From a checkpoint of a small mixture-of-experts model trained on Wikipedia: a variant of Adam for the experts.
Below are experts of layer 4 (counted from 0) of a mixture-of-experts language model. Rows are named router (the router's row for the expert), gate (a neuron's input weights, with its number), up (a neuron's input weights, with its number) and show model dimensions 128-255. Each number is 128 + 32 x the weight over its row's rms, rounded and kept within 0 to 255. Numbers have three digits each.
Before each expert's rows: "comes after" lists some tokens at least twice as common just before its tokens as in all text. This comes from a sample of Wikipedia text that the model never trained on. Tokens count by the router's weight.

# expert 11
comes after: " |", " ", "|", ";", "%", "–"
router:098124175119177140101144149116079123172136104149137120136147163154144098117121192159083105164107132141126159198117100120127134119172124165083132139125179127131133126159184159110076229123126145090082139139167160071069153139124137162098102109140116098161225116105123137123199163127168164125135156131157112166153210149105120131189108137133106126121102095136111117128114062127095175112137
gate2:173127148140142102162135132102092071104123095140125120142082057114102119092098102185174159114113102175131132134121080077072094131110113092128146129117110097152094104111145114129129114132128143216132171122145137115149096130147158165086182144084145132147099137161079117103085126097099101144161159157086120110058113100160166116137098125173154105138127127140132155062114117193102168172131
up2:163092095113149212144145139059086134082165123108227079115051125108129136097137105121135145105124045119120104153103099056111130139166097152131119130093068105193103118121191098185168133128138121197144121171123085082130092166159141193117118161081177152133109093136117148112141113119144103133121129127096108147101076062156093109152139130153143177173140159129113071117110113150091178148128
gate3:126072133127122156197093131079158161167125131109097087124116178150086143122116130114073093065156180144170143031120117171143120169130090136141100168180171154116151199119159094129146112190126122128139092187135049141071097129145105108201148070138108114078150172138154189160128083110093115134071090069148174158127133125135126177145130119187126163113164204073135088153135183071159091072145
up3:151115141103091120190147097056143112182072046154103156140082149114141122141114177115065088142133138163153150131078104181119116093112114123201096146206100145141134191143075092132184136206160090131135130146147090115146098122181121090162177146152164140151106144087183123107114184143067150171117110077131097122106061110128118129114125093158110125157161233105139112140180145125106082084097
gate4:147093109104130169164081128122114160144124113112152114077078103068115073139101192140158119138173157150176171157165126098063178129208089161183101103124128183120098080160134136114125115154171125169115144120138157076091096096087131174151137148096116130129096107161114100082069116162147212097099119172125153098083096114146172078078120095129103128153183114101087190114186083188118115139130
up4:087116157141189094120108149121157143145104073137111164150204115157179170172113162140173150069137136141137117114134161227095193113141154138122035122158070124095237120145152155141116208163098127106150140096149079113153169130066120095110144122135126148172138108165094116114095122162115154136104121132183153100143123129117150125100144055178075036119155134114146183206157134030116148152130
gate5:163122158117134161134121171133190172158155108136150127117058149228116114128098153084137145111143189149104146143112134101113125097089113117061167171168145196089086133091094105151111134144131116149160126109148175183129126055100117099171154153134120095085084166207055150139129178075160157125089165149164131089098113172205185122102195088129174125087113150098117118097148162134152166148154
up5:099105146108137100147155119200173122084090132122136125167162143109157131156120153120123151116156108104138157118143137119094182084102158103172222099135118104110127149205161133157160138123119131132141067149133139080150153158082170148118141170162128164133160124114123071190113161198136147139168115160173127081117105125127139109140068165123117114130112086093089110083134091160074107110131
gate6:121167161120170088110125142086084138185070084134135155144076106098121075131156167115175137165137096150178116111147089169108147133139103187163087126131114130120148072120149094177118152084172129140145132117101137124121108132113144137106130101090113145147146139145168133063164100066135114081136100075167074157160099095152090143106138133092085124196129168100185131174140067133124118156184
up6:141113096136066125131086104087115141133163187115094113100132170164144132168068096100102149104165100147090104104123126114163149114076117082138085138119085099173143104141142105136126119138122149118124101140119128174155144103168155113157123110135136129117131132187163131098102113143118091157072112140135108189055139160128086106140083128074129188149170113081083113077117139131088119143070
gate7:110151122148139118099100138116122147072060079107161140150136130152086172129166157095156129101118143119166084126145114115203160117099095156127069165181075125063169123126139064100137087142156134087125092174100100131140131168104099135150142135122074070179189118134158122057142211156119120131112160109181110123141088135092114123160106091105128140118143076076117113147141134106155110168106
up7:127109161164160075188133130135101099120126118079149126127146144107072091115088150113096146112177173135131091104154164089150179122108119144118043171150137154179154100150151098136141152085126106150089112150125112127101128106081105140149153135148083136086107134151090127102117116112141105111117237124190124055104153111077071123120113128117128059157145108100099093119185152129096113077085
gate8:135189187137126141144201136122169085170144129192121170175175159144162103111110169152123114062168182116201143103154169130057108126113093086189133170173151106137114153164105128172108128126098150198102098119147130144138152135105168130081126119077147101087148186076087120126076178120131171166123135091062132130111115140112026083119093125172127092093080145117122113101143031108080122090143
up8:138090155141115121113153074142116174210134131105130095089132156093104121169196116136119185159119099162106080117084114145103195065148153171043106121105076113115149169167162102119144125102172101093126083141163073115115118068096145158114077120137068113101102097087112060076148152130104129132181124128146135117152105125163200125170097073118136120138135124073116077085123060137179101097134
gate9:108099085086087148110134182029164152142104066105100147198109091131131156109151156090132148124075099110189113153105118120151124113156151140107144116105104112110103069140107120138155138093188179125168131183156191137131118153116127180109132123107173131137091117118229117068105141201000137152141100049126105196099152132120116124172138121133085115119142137087203135111120065096142121144098
up9:160136117128121157116078135163137097146212106180112122146137154116107170087063110158198085107134079142144152129136098072124093175163135115129116161133184140151120072118168131124180076188145172159125122102062110091133133212093104152143146143147093136120080099114066150118125081143172200097103143174114181098068101134138167073085187098200118161169117144110135110109155076126102107069126
gate10:146107126100129116099099161116126162165114124132118132075151100131160174100228104115120118123102111117148092134117054056149108135086175100185182127140195157129080105102088123107129115157179115158087116104114191121095079151176123145127088168123101096109050126090140126084149105175140103125084150155095147089178042103156203162208151157080126077099116118168164130088094075104116166092154
up10:140118103141154082127126097144149092122113162183092109067124101082130175080130126114105114116147105152141098114108084146077161101085147086215182150153139165165165203151126074088162121197134089119133088076134148154081092091136124120065086183096135208144130120156094114163108148167134089157110132163090117088109099193122140162104042100113149094140167056113138119130132077152080141122112
gate11:072160145075126129114151111156150135066111120100104139198094155092078103179100083117173183110141085118116154137127138196134149102165127083118122098123152096111158140126106139122152115085111179125123148141141123184130120133127108125113126123128110121126164209153215178129168112111122185149195119056187106136120140155090161150157084155143122101077134151153082094082180092160098112156071
up11:136152116108186087123124109147160130126167114088168113142114196161142109145060140137100028160152195151106139149202164098134142099102177129175126162097166150084143109165136127137071120083125070117078120108203125124121224099126138118156178117100197119107133100108040086171055131173105100163104132171120103057140159114151113137095130112091096172122176035089139165165171158106090165174167
gate12:126145116119121171117095100127115138198085112157114171139117092194123145156113149178085132181100153124185173086130070113145078126154089188116147114147154106076141117114104063085166096151127180036088157078154050155129149168138133077154140138102116143155191091149155140133096157116118128144117111133152124167109155113192107135106152161182125216101123124119181130121112146143138085157109
up12:105136154149144163096145115110160141175112129113107176112072100133115076193115157148145125176136155121066104128144134072152129181104132087109125123120137115082136139128111143112130116042104108052150151139144103117146082188173108074083099051151051131136110136088137118105097140112106165119063149116104093137149082133151154052167158147143085141105149084151166076163167139103093099118094
gate13:146165160129154131115193134162098120116077132149169154143115132105115135114119122081127145162157034144129126130144108131125167139164103144128122131112144102120093162114128095173121076148192122111089078145177158086159147116213145128102119119074106139161170117175156187134107154110096052140178162095080114077154089129061144138178155092123169172181120104124154059096123139079096194081081
up13:061074150057089098099132091153165133160117129113105122134142156106142090134112114164139129101189175190109133129167154132109171127140162203149118059124081091142143144126133163138165130124172255129167146088121115115141160134127115103186159158141152166100127102133076090138152080124110124113152105171068113101107139103113138113107133096121151104098153158089075108099144082161108125158096
gate14:127143135165120097153086181134151081184065130089133137157143123141167115111120134068174166157123133073121124184113133136144190156102137119078145127063144099173119106105106145134082145132113185158182166184068132133114179132139117136101150061101112157121135030142156132143168183172086118086129118117154135103122130100165080127138166147125085113068095096103126136148081162163133131162133
up14:117133127096154134094158109118093197061126120157175082107099130093084143176106123178153145092114097167141144121162135120101105120140140104155082144137062147111140126102127066111162099151166065137084079171216089183163132188089118191168168159133119147096125169208078112102123118146136084121135146149127133083166111109096146204087160087166129158186153213145143112067163081087155141159143
gate15:159180128192111154137129132172191098138118155069141167170166110160135138054088104132143105124140118141166121120140131167130078114131117103134216154114137081143140125193149145151110138126077160145171176063131200152130159139107104106133141136093122099100068133109147141185136150176121124146144122157140130123147156148059135069154138161178106080144131073174076180196157102090096135081100
up15:115148134148097128117142142136044158133145087137121096066123138108146132122108113125179144102083133115125124166155101097082107122153127148121153161151072116058130181090100084133106098105103135126083125118101125105125182173099126161069102125143112171137197093148184140198100146132174150133172157151088162121134157155126063152138097065135183192094114129163170131151091138119160164112138
gate16:188082175114107096136164189135121113138082169170089123146116075193126150165143122131113135124122174130126073109144131162087125118081133101139134147206117103097097081123135184147081121128117207146080059143153168125128106113174198194135049160098134163207192152081195163123077096173124113178160084083076090111138124080113072119121068150059148114147123230140106082128092104064093164138123
up16:120160141088089114132159158098174161182150138153111122098103172098197173157154124130147119126138155157106109092076123196141160082103113138143080141125074120129124133147181082140176055147139133162105109103106121093106116123134123076092124163141129178087128061204159181122151121095122143175170076110190185143147093144143087095089042068092078189129166091083101103092125116144088188094151
gate17:112158106086112097066178175148122138149129048109146127168074174130136097172130115105120134149144109126113136133164160158143137133130082150105122189128076064141096110089129137126088125108155134131104147104122135167110139098142123126078146107096173138107172134152179098161165082058112136130118107131136150104190162171126108090135131121140137193084045125153096141083127139156136202139194
up17:096164156134210124125150148189157127072125112121064156212157129134106128092134124097184084090127135152126138115108137162102121080138121135164193088155068165183134140172139172104189137163085128098152159137091188161140129133100082162137158151123093158152095150145094128111185111136104111111113187134111068132152093158117202113129172099141132081159132151134112168139118109140146124136092
gate18:094200113148142050083129103120139141104097092135170107138125095159092133157171124129154124106131120194172080126168116086134099164134159196116035136162116156160134120165100082165119163116146159094128067101111064146108108130153122153107089121120113136113157123097150123142121083102117090083139100158157114130111144097124115082080156161126078137179077083105113127158130159113102123172188
up18:133149112130078189152179110154119102134124115128136121106183179131117101095102169138146109059135113129075127146139121088112135125071147139040104147148115129071155129123109166127111158116076134144149077152113117144151135166182190137148094086151169156116150151152105067159126107112141107134149124140135091123159125106067141104185133093170117178111111085088137145125132106162147159094227
gate19:104124092067106135120134110144083136179091153092220131159101105107114138116141109104094159130121151108153159122161121142129129143170155124131133072182111090117116135127083099148119106148145152133116185148093148166126144113151089192165095149085163110073202091123108111094162144125096117103136117066072069153196129087119153115149158069127136099083172153108132084141196079148108160109092
up19:160131155105155067128125167144178125122125083129082169161105094139104119174140118149133107079137129171141103119090113125166114128088101146117139146145165155148099146114110142114204161159160199114106120062164124091123139059129119131072090121107138127170092188100108128103157132089120074167136119081080122152143184142155089115123143114146085126117123130129121092138082149103123163018051
gate20:096147136156162118091155154096210122150131076068071122154082181114127134091111122128151096154102124126133097114151134177163161136075173119139155095084130149117179135176114134152096111103109173142121176049099157126148053157085118098132136189120157124170160095115124130166078175151085080161132155118199085069147126100142170115104126126153060154091140116130148143139150112120124158165182
up20:123189117109189105151128123105109200156098137158145129097096148134150102137188121109155084142166065145133088095122130080160121142146142210087100129135140109140106123151111074129145148167163077122084167093140115163133128193122117109068136116143141127154099126112096129194132107157164164075093172127143181153129084182138165119153120131161101137172116086120082172107159132111150138131148
gate21:138123101141139116130148088159138125082091166184108112155073111130120140119118099162134095129132081138104112106079123110093128105132143166136097095130156058101132138181111134143057170170135116145135128105155094129187098096167134105126144189072118102083153179172129142120109089174121094098150152066097111140084146155200153106122086191146122166108111114081093106128146143138132121177135
up21:107070098135111078099095133120180150127216123099123125125142102054077185087195115127122107165099100166172116129141085157169232128169099130146060083116121114140099130147159094051193094117165130153185173049046105143147133109091101105099117140128077102125065102139108111082166113129088140118121130174195045144074129125173173112160144163114121154118149177084147068115121117097113042079133
gate22:172121126171157113115122115084199126118148135145121093086069063136128142123124156164132144136110144157130096115146133125120115102146138162176139103124127141110152164138160119122131094115152140109206126088126182158125149152121140169129104126082106117167108184177137170161151178129172103189146135122134180155154159094125124194085108112167093057131162066147136030109140128154145110133054
up22:110099109184125156096127113187139071094185093140109115163123111082139120102168156170141071142115132101138141063152129134090137116094091154093126127178098144131153104085132161141101120169124130117116100093081144134150119120124114110083149139147097137147086152123114153101161162108150111133063161184146129191121186193117126164126161141176094151138192116084123101139174150051105093163159
gate23:115192134190162150082080159092144135142104143081162140094115153102142129129168164109132107126103174125139138177114196182160096138142169160160102152115138159194143085134126162165185103174160099064089107155098127132137120136112089164136114116096174132157109062164135130154205132134122091088110141168116168214099166139107122134091112143094182207178118133146091180195160156049102056190180
up23:097144150117143112106088123158136104129159081066131099109134141098146126104118126158102098157150157117169120157089105053073096079086128124101087140168127091157182167160129152078089119123122110095124167154112154125150128163127137081131119121097168089154143129212149185166129162140172132139129147156081067085148100119071203169102149059165143081150186143179150104079087138100058165104106
gate24:110131228118150111133181153224085159119086152174159105178081100110173121105176077102114122116105117120068126094170103113093153117112178217133166121126108147153117155085113108162167158054128142116093117161120089179146164136216152115127151124127128184183166152132162108090095101102184114130169148104094177157169141111107103141136105130123124088102104112138156153155109113136163139110111
up24:141083126199133177186165118142145100098104094145121095135107135095194121108189095216151150081120148098084100135147146136112149158093165186127165104155093139142131119136131107137115147147135122117139138112116101133101092121186187109122125096117121133157171132093221111105139110082171117107156081102135107166165077125126097102151129124098127135113087172130137065147125163120176150138121
gate25:193118139150118155171099169102125141134115092131186101109067163169117124106137147117152108146151118102159090188061166121104117161146054065116149143072133109126095141132148086080093140128169169128100154141098128084138169094114115156150128175140171083112106159104084163137225158152154163050116098149132078189171146122094107151131156095093123129130061141146115173140133098099177145112135
up25:146152123176158164151120158120113162118130114134144051073110105178175123089098126140076150057127136105132119135134136143146145190179113179190146126084088136125132126174185106112057150101145089067118116114156133162087143090148132171134185177098096151092191145141087113146055147155203137119110152111129163106152084101146165088161044143107067105111098054100126074173112169129127142081118
gate26:108178128126138127202135108180142088141133133168129180123139136139093138134171109111097128177085161126150139141138191188092106117121096129121080185122089136091158162153140080110055130115169196054138147088128116133133149113149134093123152129116134128125183112171103136067128124131140110144135136108174050097198154121150124153129130087158126140127144171105150089151173151165128140148104
up26:080078089148127152150126124120039166157147109074107145129124168093169092132080122110134099145067152127118178195133155123205158158126140118122108129151109151132150139132124094139189130114099149147103176137116193102121156172110143158094097196131171135182117141128146098146126155174089107112157145108115147188134164164159133108103119154138165140135096112115136134122112083147081089181135
gate27:160159091159093165146113152085121130169132140114165091055131116081089165118133128130171187153108126147111086194170161185160179128119119146099116083088084144151130120120122094069158073157135136157171128075131130175141116077105138163056071137106130145142158184132083109149125137234112133150094111158214140155188130146114150157146109094143119121166231137150129101072139088106101167077115
up27:111157123150112165178127124142107129151166164139173163110082148116128117107185176081115118169062167130207089129170107117151051143143030174082165135104152154151110100133178132147221119114134158069153153105092103153154143036142144094187112089146095116135104087131098182180171139057163075116049148146080161132142089117111103148141181116164151102077148092137095074121158108143139151113116
gate28:136131182042119122058099145116145086132117190102114133123102106067131123139115096093106129143107115155116129141067124097162101208133133113168163085157127111135096112075122105110152147125081203129108145105119126132060137155215108154125171082124140178063152087126089124146122112134150108111110108121132129155147119133142090124117132120110091197139152194170086148089060120171103130135023
up28:113139090111107126175098153119083082127203125133108126106169185130117142137127087102123124134151141106100143108108190100087122129186152075116185185106139092136134086062150125091053111066120096156129130108145152148144170084150134188141162151210074118162111138155111111169104137104167104079091172153085174118095160128125052181113133159115107184184115108138117142117109158146120123100169
gate29:163121109149126084128147177130167082159128092109112090179186102172056137136094092125179145098115125094107122097083105123128112099129047124126124127149103088187111106127121114160118141117061171178187152130115147115133142110073178127082074140088071142172103127101203178078142112156083097095130154118142100079094095151131087073201146139156075096027149113169116097124121125169145149143134
up29:134094138161142121161133117125106159100151083106140136146141226101137143168090065139074106160136145145166136143118181166084141166105117138220098100123125134094165123145145142083180105122175166099090060085146092097154081063135149212166163083129080099058160141136066065106119105115101141179120145094098097176122156146060133145093032136108142118167178155088127151136166161086155188113075
gate30:160095092122148104160132167152086124140213154182144076127140156092088140146154103114151145120095131090138098113163119173143154086134171133082180196096137125170168098102147146074199111110145104161088138148160119152152112100140139168084082130135135063101127152071077108147176121060072129108121118101164147143135154116083102155116076146108116118193115191114072140130117055098126122106170
up30:125102160119119127191126133102170154085065104149133164074153139185134139152105157108129113136129082112157119110119110030180127122141127090109114159118151110102116179140117101132137128178131180115083116172104121089106121098155096092192214153098123110127154065159164187089088147151145118146135156148081151136169098142086136111112156114099118155148110092139162136057106151108117107096126
gate31:127084055106122143095149070122114177118191160098134094103077155066157186076145132127128219149094176143129097134181087153164207156144155184169121131122081168213179091146176141125194093146151156098088094159121096152165087105153113086130094153135131151178163137162126078158174124121130148109141080099166123131128116091085172158169121185074138127178156081103083143160137143125130116135137
up31:144199126168124139038163128166113136061146149137146111068130096115084070137136086203134132079120148117073122099154120130122117152135152110180118088114148116141125091165042119133083112156120131140124150121146135193154122129098153198107167204113150106084120144126140109094124156102143105095063127058098107137125116119121118147141103128130139189160123205135131134090131112114165148082136
gate32:162122197162105077079142131081154156193141112095114101099171140117127102137146190100138092148173131128133078090101104130099081072123105100171177118133162140164128122175106147091143129210126076127151110124078170094151159162147102103131097161081181164088114133051108103119125140124066144091077140076137101157147104081153105150148149107128136159099140155113179117044093121109157123062123
up32:089131122183100112101126082160119140071079100139112124127125121127120137119148113102156151135132101099148128094145112105146126145069161175200136132103073152074163142111108096140015129091109132143125104079156083129119121154103170145153164098154100147127155092181127129128083108144173177129157110105119089123140102153109126091147105103108126118142122141125198085138156147105130146157079
gate33:085115096135135085165154126116170088109131163061113173152113109118132145087134169128158173076150157152082117094128074217146164093121148106069129148097194050174142115066099192136088102166083152113114182123154099147131140149053139086100114102119135112208089141136157102135169093138102120108189109123132139127101109102081076080140177136173140150150148143157150149137084099160119112158084
up33:092113190092156059139131106165134130205150171130128180169101108156142177112154162110180162192103147167198124180123095128149134110087178197133153180170123178124196127136143136108157104133117127139148139153112110122129104114136111135095076081077141149160108093155164086202112114076131137111185123110137125112121112074108042188120121099104159108125143127142171114183094040096141129149065
gate34:156113142105136156138139130160170161149165132161122081123144137157137171108179166157103150137160190101152116124028114117151091137097109151144155157089136146130148116125130127150111134155124147137071101137150172085211104159168163085139132120088157113167146180098153119104093128110104132093151051056125120172111187135157106084130151143100129177152168141088105099090091166129144109166094
up34:156118133088117134119111133091138205123107125090180114116108146137096097133179169179128135194165133144155118091138146119079114087096083132208099150150110174146149186176148093107128123145183135124140149032141101181116131088166135114120147135089141091058140103166111109106072101128120171177092124162133112121172104139138200095034099122087122145143138098061135106099150102049123164071140
gate35:142108177168125114090122133091091108122135150127144116088152145132163137127142175168093121143166128134135150138100130117110109116084109097160125147099157158132172119106148125109104138122112102098091114130104194097099161127156106195154088074159153130131114146114170088097108147114174117143133078101057147174128173152103136131079149127146100092143181125149105166115119125107105158102105
up35:136166137131132143111183135140061155120131193084166141107172133132124135085104141107160162188206118091091119126120172084167118122151125063130114128059088121181136132104147148106130153140100109108208110106120109161136166083144092136112107117204158133109083115124109100138087103186144143117147135141166115139106125140126154111097134142054131090117171114139078123155089139139109150177099
gate36:176088122149098125084075117143111083164196103181154051114097141103147117139118068081123143165147098092058124118145139103103076117131136147140125123105115182137127144058161150061100130173177119227111120166148173163142013147122099193109155170168129138117100130042106106186154140069200135116115131129126178111103130117150137185111082098203138086115160130128082120125167168124142128093160
up36:143151118163088086130150163126119143134106137096167168136115117133099116131205167149151147114114152151140113135101100106120084151119122161050148098139090098114077080142100150176122190131160109161121060121113167097134167136127154112170099130123080130144131127187146112166141115108162154103165122154080154197128117088162159129117143083102178133126121112142087185121113124144127078202186
gate37:121160115111157188083170143113063113124142109093135132124123134126206108094096079136141137143090118169075126182161193150053061210117142106216128115108111085141159112108072124121072065114131122105090112163136123166130125127139140142042147103175147188086108147110117134140173136136150139128177127126121110175189149109128103091127167112143127146160093133150150088109119116127073182117103
up37:113124159145163110105109149128175137122109147111115138185205249122123153131114134194139148138174086152132115100111149150104099137115109056141232158170138140140104135158157165147122078120123136155116086093147170121126144114131089064127126152123132147094153116122079135138159128135123180155164129137150154202120113149115117024139141124150132183137107205123133211134129091099114168149101
gate38:111083100085132093122126163145075071100139170154102135153149149147163151166065137144144100096109051099112119182125042176120158151025155133120151142110207144171141112118156132134117141132115069155127177145074094114083149092140124100083099191078168127156110113147152126147099037093091139154119147148156155072118139163133174103128067140152120134145147109099101146177128055077123139121155
up38:170128119114138140153179082152136098098134086153088153159060136145118109146180064144113182122153150118135140097107172184135085103114139130204077128088070134079126109137101109109109076137123157137132144105146099119139041103111173177156149092103101118092162189103102130161143142112191111091167089099164112113094064146141134077119121170130144118129084146125149047080117107149118092085129
gate39:163147164176141113159091089134118138126101116095092113108170142158166137089122147136092136149122134135154130112069154139148125075118121153125101149145087118161120123112118168149143151170140116087161172108153135138200147160114066064150193089139137121156155120136136129146159163102151160113139119126123156167187101089085165111165113152135090163136145147115126079174116171074097115135137
up39:096186143149118152144123127071106110163102147119110138104182152152110137138138132157083165138150060131089121120132152144116132144136110112162114141079129176144103169186152119159120151136124103144169154152102136055131152098130133112131070109119122116130124111055153105108090075192100123140095058128129158125059132112187127121076146165111100136163090115069033185092113164158155155119139
gate40:119096138142114194147081091161110103121159106158059133131159144135179141098064112115095094145118143083120183126147160111154142124104132126141117126100137156118190139143164154070114108139129126076124189058121139118125155161197144129131120164185176125089121160171106133105118136179090176112132104136146084142117124191144157179122148125180129166123142127119205150157136166103155030088160
up40:103128122149140125110126101155120068182197176094091122105131079102097154099076109206130107139125134136131174146168126175130134182112133133207153128128128176149137134148127170149127145127088147160188109121167111139111169120098117124150146181114182124162158164132098039128120077126163119129092146163112179128108192148134086095130128084098136101149134137126121090167174145126098156149134
gate41:089138154136148183190093102118106114086123112114180106130158069134095136145160094056160126147161115165151124099125138096140123094163136138181094123126089107158158112161118141188154117169155128082150128146122106106129164170103178192075160114122187129093130093120099100127168123147147170121158102112077090169133124117140126049111126144132116155105087123103066173124172090090175174148117
up41:094148132104142109119139129111141118118095073107094137159173166101121174151120149107118104110152093129143137155176158094157178150119159157042118124136101107146131114141210124131095167126130167190188115192065109145085133201034050166110108121182180144058140129148127075103141114106121143134118117124144107091112151081139139119169156105179127023149107117140138116105124071099146105087175
gate42:178101119065119117127114183129149199157092109120123132100141111101128109118164195090068095145105152097117100096119107134103074100118091136214131168180129119113100141125132119072153150090147136116037167135184143135134148094149116094117129142110179116084126121121092102143131106078085152176112147103128112132129151093143143141120137162095132169136154142115083082105090128128141136068079
up42:106113118166160101061073106137133147168139131154101131114143129121132148158142108149164098144151144146083144094123105099121106137116144134153135129098185126127144118126122080137127157167128136136083083106132072124166084175111148052136126171123109111137092109147103137045059133175160178119138081148152156135133101113173154090077141139168187082127124075142122205112072112095109091142120
gate43:100183136188177104096142151116142092141174154109155049046127136092129153181157100110151171098121168150132111151116105153104130170088123122152183128087140219146101128103112107106117100119109105168108070149158137135173081130073206141091120082132079153102155147126142090142052107066183091081074159172128167081176087085106128142098153137123132081190122197148049106133097151118096118120115
up43:141103147122129165132137149098063164130107090206148107179127099147134142106170121168163119155140092016086100108117087121122141102116080209161098129122125132194134146168129141148218123180134118165108134082149049128126109185145133149131118190089179122125132165122119132057089112134150120091127130120129156123124152117156133103142153154149124178140113094117119128154155099151123126181093
gate44:158139090156125147138079108140096129119208157090061116095088155115147123136095118129203105087209109154113128139138125141093105145126113124120123161155138143108128128078156162127158134130095110136075112113114153082157105197162186127070149134115197106145103123132072109074137150114114126134094141113119098079091134082117124144162071137179124125125130181058125144120158094098153174135130
up44:146109107188139113121126139128099145171148186114093146068109129174141105197146128086131167110149159106161125089110131096116108149134143126088110186093145092115088107069152165133059152104087087118107129139129164143136147168113138168087171099141097151152081072136097128092156141198109180145047177151091166036100116140111170120108106134131137098138198102108101120138179167118169165140118
gate45:133162146140151090177081109135122097139038084107113098181173110105075127087081120135111158146095085105166081100088071120198126108092087137160147136166149146216132168170110127130118141172104205142125154123119145142129123136120120088134121095085114132102172119123147124093152124143115095169130118109119119125123111128101153087124138158151083115122100152088091019094060154123106135126100
up45:131122097145165150106108108156156057140064118101076153129163126117106147177170131122130095130131166121161124150114143153125149088085137067119097153107116123158118176152137138071087089138164088081202109127174143133081092164113200146155164136169094131110173161110111063155143029150138142147098153160160079149131065137109236078138086107164188076174169157104184159129155121074139116065160
gate46:122135123090091138124155132097140205141128127092160121128110132135150118095143119152102140190111112143146133141076109154119095186142115167144097049127140123122112070123099105171086106085149158143109113134120119138094168136124185167157160101166115175175088120145184205132153106176096117176168162097186128133138110118091117136173160137125101104068102121103167098133196115113188180145090
up46:121061165164202164028094106117102149141132112175117114094159185106121145178183176105079091164155134124167140123138095090110124082128071163126099168099161126068154095171110118124123135142149080130137128130148140144179135185082131144128148120150123091122129097072127133125127166105102100126105108119132117189130088131143127098173154120102129116102114082112094098124100129048122123114165
gate47:133094095096082131122173107144131153106174080149111123147112145101134150130119198155141209202117088119074165139064103174102136137117108118131185145145123166165091175091150144085133117093124082084097127143140081147105136112121119158141093125159114092105106137100087088103145094072080166149117100112069094154115132182179137142092130093114098120135073152114181088212034122151131101146162
up47:092108130100148140211156101169125123101130120176125118130155109083110135127095129137137120107131119069143141169112143102101133109167111129113102089130094107130145146147095106063087146128119120131114122134122148161142145080144178145151184094129153158129115159164148135145070076165173063092158125144156132141140193106155121066109156073097111158127113114122140149139145167180123174149089
gate48:122140133122150186100092107042099138057159128115150097093091111102098084161116142149127119150134153134143119105158127107120137179192169068103071132108135102092124140093095065093189084192145131090146173127060096170175180104065129147095140136105133114153178078176116170078114163180128125144145133084162144105153168102099131099139094088150104124105123160151087196095181140116090177094114
up48:103130129139083113165130090075118118132154133077122148131073145102132186124123136094176091162143155089085126090130120133157131106162106149155182137069110147159094102119145106110103072148057152097088155123147148165130136107109089170133114148090124096100087102138117103167110097151110101133144118114154172167154180126152111099187162181116083123063127119156101100123114098152086159122045
gate49:145163141146117148082096144132095147097167100161150094122154109125024100127072125120126164093133115106122092160194094150166105117166128140168109069104209156175073126179113155149132049118115211132127084148186135162144160130119137160167128145120122132114053143099151167131092173168107134166070113147133157150118092133130164162155126159123182137098157154132059120092113157084150106126082
up49:147127099138115189166129118146131066123132097189126118131183116140164109162058084138101150116127087085094121084100157115059102150106133102177154143127096132112107145112160169147072158139127130000145154112101136118166095074135163203087132096133117170107153135216105126096183042180147076126103163156079057117164167133129110103140132138141194127092185163122116123101136200114122126103095
gate50:123109091135049197165110068176132142069174160129136157120077165119134128080160127198118120181074188073148121125156130126092102197099109188138172154178063110114169148123084133142136103114107143085155114194111114051143152129083188145140122095141141156158169137158196146181152153182154183142161125148138078092138131137115106139114131103120147143073119121086140120173180174139108125147140
up50:131168144080134199156127143117164142184084155066163126148107095130135074147099076153113071139131158118129134218143099073133109119183099115082115135135170139142050177107099140169117134040117144111136187162089117128110168105143113135138083091095215110117108134125124127082144159180127119143146171160105170136116166091105154151090133143085131118129155157135109125124070134086117145173133
gate51:147149109068105114089129149119143186114137112096096079127121130127091135092196091150134129122075177137142130142113180072208077073110106116061172176119157109109100119093183118135130162138154090134129130085185133134079167133156148087140184109171146129151096148104109168154136110098120154099161094137199144111163152160147139121162137114082082183064060094163124132135129155178061137119154
up51:075170195121138096155207165124150155132158137155093121132105092125108093143116110101107096127135142171207135120076115133111103160105107137073153090174103173111055121112098076113123130078074143155135153080113156103121112145212130090137142115115140124137142143103137154155115069115139102056116130094073059121114164109119104121185162179128106119113128121119185086141104066112108117115105
gate52:116116127117104140081187144105076086070076090148171107152132083131084132110118155130090172174172097148135104117133118186075160146165122111143109126153100120090103125154133080132111134105091115141128105108135105193146147093044131127122148154119066085123136149225172180149137092113067120143121155114111118167128167186123127153142117101112154122156079135106111121110105141078135144135126
up52:131122120153123124080096138160135143089178159110104128084181107131074167087132075183140181123020175128125123119110154144153120134150123087096160191096142111113157094137078127093077087084095126129120159152139139161073175145141205128127101133143118110109171077130074136156113148108142143082074115131168121130120103095119140170088133137151129164192112182194132100098098172084061123080125
gate53:104102122156098154088065073117089081119118114137159145149104113165124088066152181118127108104173113127177131136139172077142113098167131109106093134088128113071130109083075117146097175166112091128161118109122096116087146170132135132131127142155118129180122080164166170108154182144174068127104083126139135171108123152147116128094106095132140046154109084104118118115098122145119054184101
up53:158087131150151112090142136209063147148122171090133085077158156069068134113151135075134129081129081121114118139137117098107135115136106165126134168110052034176153105136169160130168126135167148154121124135086152163140131152157134218097100103086153174096162111147065135091109092075093214138140082101133099113145120099085139070160056162137171113133188084116092040128119109168166136090134
gate54:129116163099144149153133052185145127111173209099129139125162100065082157110120172188097168092136157139149143100098135125126138063125145173191139104087114164066134132126132157121173146135116128125148143072130147088122126102021101190102127125150081099143156124255091134155192086172135188111168126144107129203128129080108122220161106145147113128122189179165182110142068144148113127120161
up54:105070191135143138213176069092108105123139137122106149095085150131161160146126163209107096237100135126166147125117181118058139104096172095168126161137092142136174186139142177108144132103103121155166059107140159120098060098152162161098087125139084124110129097159135110191068175139156081124148136143144122105118093139130109122105131164098080126190082152112135105122168151153111153154059
gate55:175151123091097166126085079117123138094063143150135071080138069125074110125158102102113066149158121119119125082165187184118113124113097147176130141099134103117095105141083137120104122097170112136128147073123114116085101099125112132147115117132141076124176139140105093096130024141104112147073175154142156182095163109105137139171092130120166098158107133114132169117114101129103130137189
up55:150141116088118105143049121141151135144054194170128105152131102104155181140173066120136169130143176179103152186121085082118067138120143178131173148147136095108084083108086133077132140116091118110111215111128170119117183224135155135164106122086148144127138104135154166108190064105127143147150128116107098086149139089093109139118161134131090135107150152156119155132117101135119093162183